Experts of a small language model.
Size: 11 layers, width 224, vocabulary 9687, 34.9M parameters.
Experts: 64 experts in each of 10 layers, a shared expert of 128 neurons.
Training: 281M tokens, 8573 steps.
Below are experts of layer 7 (counted from 0) of a mixture-of-experts language model. Rows are named router (the router's row for the expert) and show model dimensions 0-55. Each number is 128 + 32 x the weight over its row's rms, rounded and kept within 0 to 255. Numbers have three digits each.
After each expert's rows: "comes before" lists some tokens at least twice as common just after its tokens as in all text. This comes from a sample of Wikipedia text that the model never trained on. Tokens count by the router's weight.

# expert 35
router:167107163135144134131134228041111140137199161143138140096094147166073152137121116108135099225112112117164145168153108099111092141148128187060203174105132134128115169152
comes before: ".", "%", " |", ",", "5", "3"

# expert 26
router:122191091117092124174120162145080104119112179161182114171178073157121095110102129126132123148107145112101056042182120115144085120126126185094158135168141133147090126145
comes before: "\n", " |", " (", " is", " and", " ="

# expert 12
router:158194099139089148119060107057107096141120139135132157158125102137113158091129126145139073156132120117186139107135175085158206123126116081150255050172123078156121137080
comes before: ".", ",", "'s", " in", " and", " was"

# expert 32
router:181136135106134123099132151136113137081129122140109065183164116118136101085202115085128137222132158092131136138141085120179102154085131155155182094143107150159135101125
comes before: ",", " |", " (", "'s", " and", ";"

# expert 34
router:168119108099128123103182156123116102138064107142106148188127142160136077092135118095168103116144140115141163165124125127161124166120097147092164099103096110162128107122
comes before: ",", " (", "en", "e", "er", "on"

# expert 53
router:155139108129124106115118203124071138139144152098109127087081061148134095119146160146144145058135159127184129204151111161100083162117090092103158079112150100162126124114
comes before: " by", " to", " in", " the", " a", " on"

# expert 0
router:149185146121068158112116146198121043123122178097200107184109075103098138146119120070152134196100074095119152032154150132174108147137105227149126180109160121110128178110
comes before: "|", "-", "\n", " ", " —;", "|---|---|"

# expert 55
router:138127109136117113150081232174131101160126079116143109112134135132172157098100144121114089134198146159167170039131106087175202107135143044160206082154124104116112135149
comes before: " of", ".", ",", " to", " in", " and"

# expert 21
router:132162160072095066116153128122114092179077131116059153181166099121084123087119131128107140121121096182115150130129100133118097125170123112121155159074123121153128170139
comes before: "\n", "1", "19", "==", "M", "B"

# expert 7
router:107156138115075119106084151130107124161156126173123073144041081159127159130104204075106125145155100076155133059176151140116140109125125151150146174086096127113160149103
comes before: " and", " The", "\n", " which", " but", "000"

# expert 10
router:099133114128091162092159141197080151160164151192160137116084155104161120129156092115142132094173061124176175133156122163128117131133111113148129085169162189149139095067
comes before: " the", " a", " his", " an", " her", " its"

# expert 18
router:139114128117134124207130183121173109115073140138138134120136145118109130149144132197104075236151128125170123025094154146152133134125075159095170090151175090154086133137
comes before: " of", ",", " and", " in", ".", " for"

# expert 33
router:134126133151132150181087044186130154153115114114112130124078172118066134120094148178120096214107120125148094070143149154142102151105129104069075102156144085131125155130
comes before: ":", " of", "==", " ==", " also", " zone"

# expert 63
router:119200150088113102109127095151178096147118106178129099130113077161093093142077096113139153118094120092113162072117130106095132111141115149091077165103101122061142145163
comes before: "\n", " ", "The", " Title", " Team", "S"

# expert 61
router:153179149094109083143111177073050107109153085129167151100163119139151176099158176119143136221090115124144132141182134070112122115111129178177117144105122137213135160139
comes before: " |", ".", "–", ")", ",", ";"

# expert 40
router:109123127097119055123123152181081143154139155160125131132110111106052113144151146141089135081129156148120078146130075104123074052141181095158115158098127130151118079091
comes before: " the", " a", " his", " July", " January", " October"

# expert 28
router:160117150159158135142124213206109121128109116128109105100117144145109096112119099107163132139185136137211134124166108202115171124116143094156175096114164131203124090091
comes before: " to", "ing", " of", "ed", " in", " the"

# expert 20
router:122110119085146111127088128201130168156202183186146125098032143159154117117109184164111131114103114066118137174132105119096113119114116128114147121123123133133092141129
comes before: " the", " a", " his", " its", " their", " this"

# expert 60
router:158100111119163109157144193187156118075107129144122096130166088079111094151188098093145095187180126136173080174105113090149084165153147167186197045121104147147124097173
comes before: ",", ".", " and", " of", " in", "ed"

# expert 56
router:128093142149121125140128083128103110154141165147129110122168131132130157154149087111098198135085083130182125085108077119124255129164144183082110134114111131165130157078
comes before: "==", "===", "-", "The", "|", "In"

# expert 6
router:101131117166154136149094232156110146129119143107159135116129158123138114103149135195161105116145121142207140102148072159172222128089134140125114095152153109163130118126
comes before: " of", "ed", "ing", " to", " in", " for"

# expert 23
router:140208079103096118118139103134130112209134115157103154092109065133129154117114114124150092086112159107132172108103155126150186082125099150140115141072115145144150159090
comes before: " was", " been", " a", " is", " also", " had"

# expert 25
router:115126161144079145133121130176104088197123146151166079164105119141133171095102128111091114141046153097092149084131152136103054097144109161087109151128140101119144140182
comes before: "\n", "-", " -", "|", " The", "The"

# expert 44
router:134111153097145113163127098137121122073126081110082126148136143124119138132131194086109136184131111119109130114134177053168102172124090169134220095103185100115143119151
comes before: ",", ")", " (", "s", "),", "'s"

# expert 50
router:151116098086139185189125120110113133088088145136163140174086084102113142153156147095105112145163133116116072164075158077140064108105174138105154126109072178137110088140
comes before: ",", " (", " de", " =", "\n ", ";"

# expert 54
router:160174142119124082126088208073088141149153130142143127070133151141102167124125154102137114209052168074117156161165090099150086118134162184130191180124081138170136147094
comes before: " |", ";", ")", "–", ".", "°"

# expert 15
router:168157089120112140063135185157060149180146081157132124109084140087109148115087109203114088075112153132206155125106120105157111138127094163116141116141090126151109116068
comes before: " the", " be", " a", " have", " not", " take"

# expert 11
router:140161107093076109098090120156075066141184161115124135182094107135092111188117140110186138140036105097086139088159124140122101110120137164126124155124112105108106111142
comes before: "\n", " ", " 0", " 1", " 2", " 3"

# expert 51
router:151111174119120116116149157140151083129141097119121103135192142120122142104158167129104114134195129132108105164126165071149118143109111118089151085125152154110112064067
comes before: ",", "\"", " and", " of", " (", "\","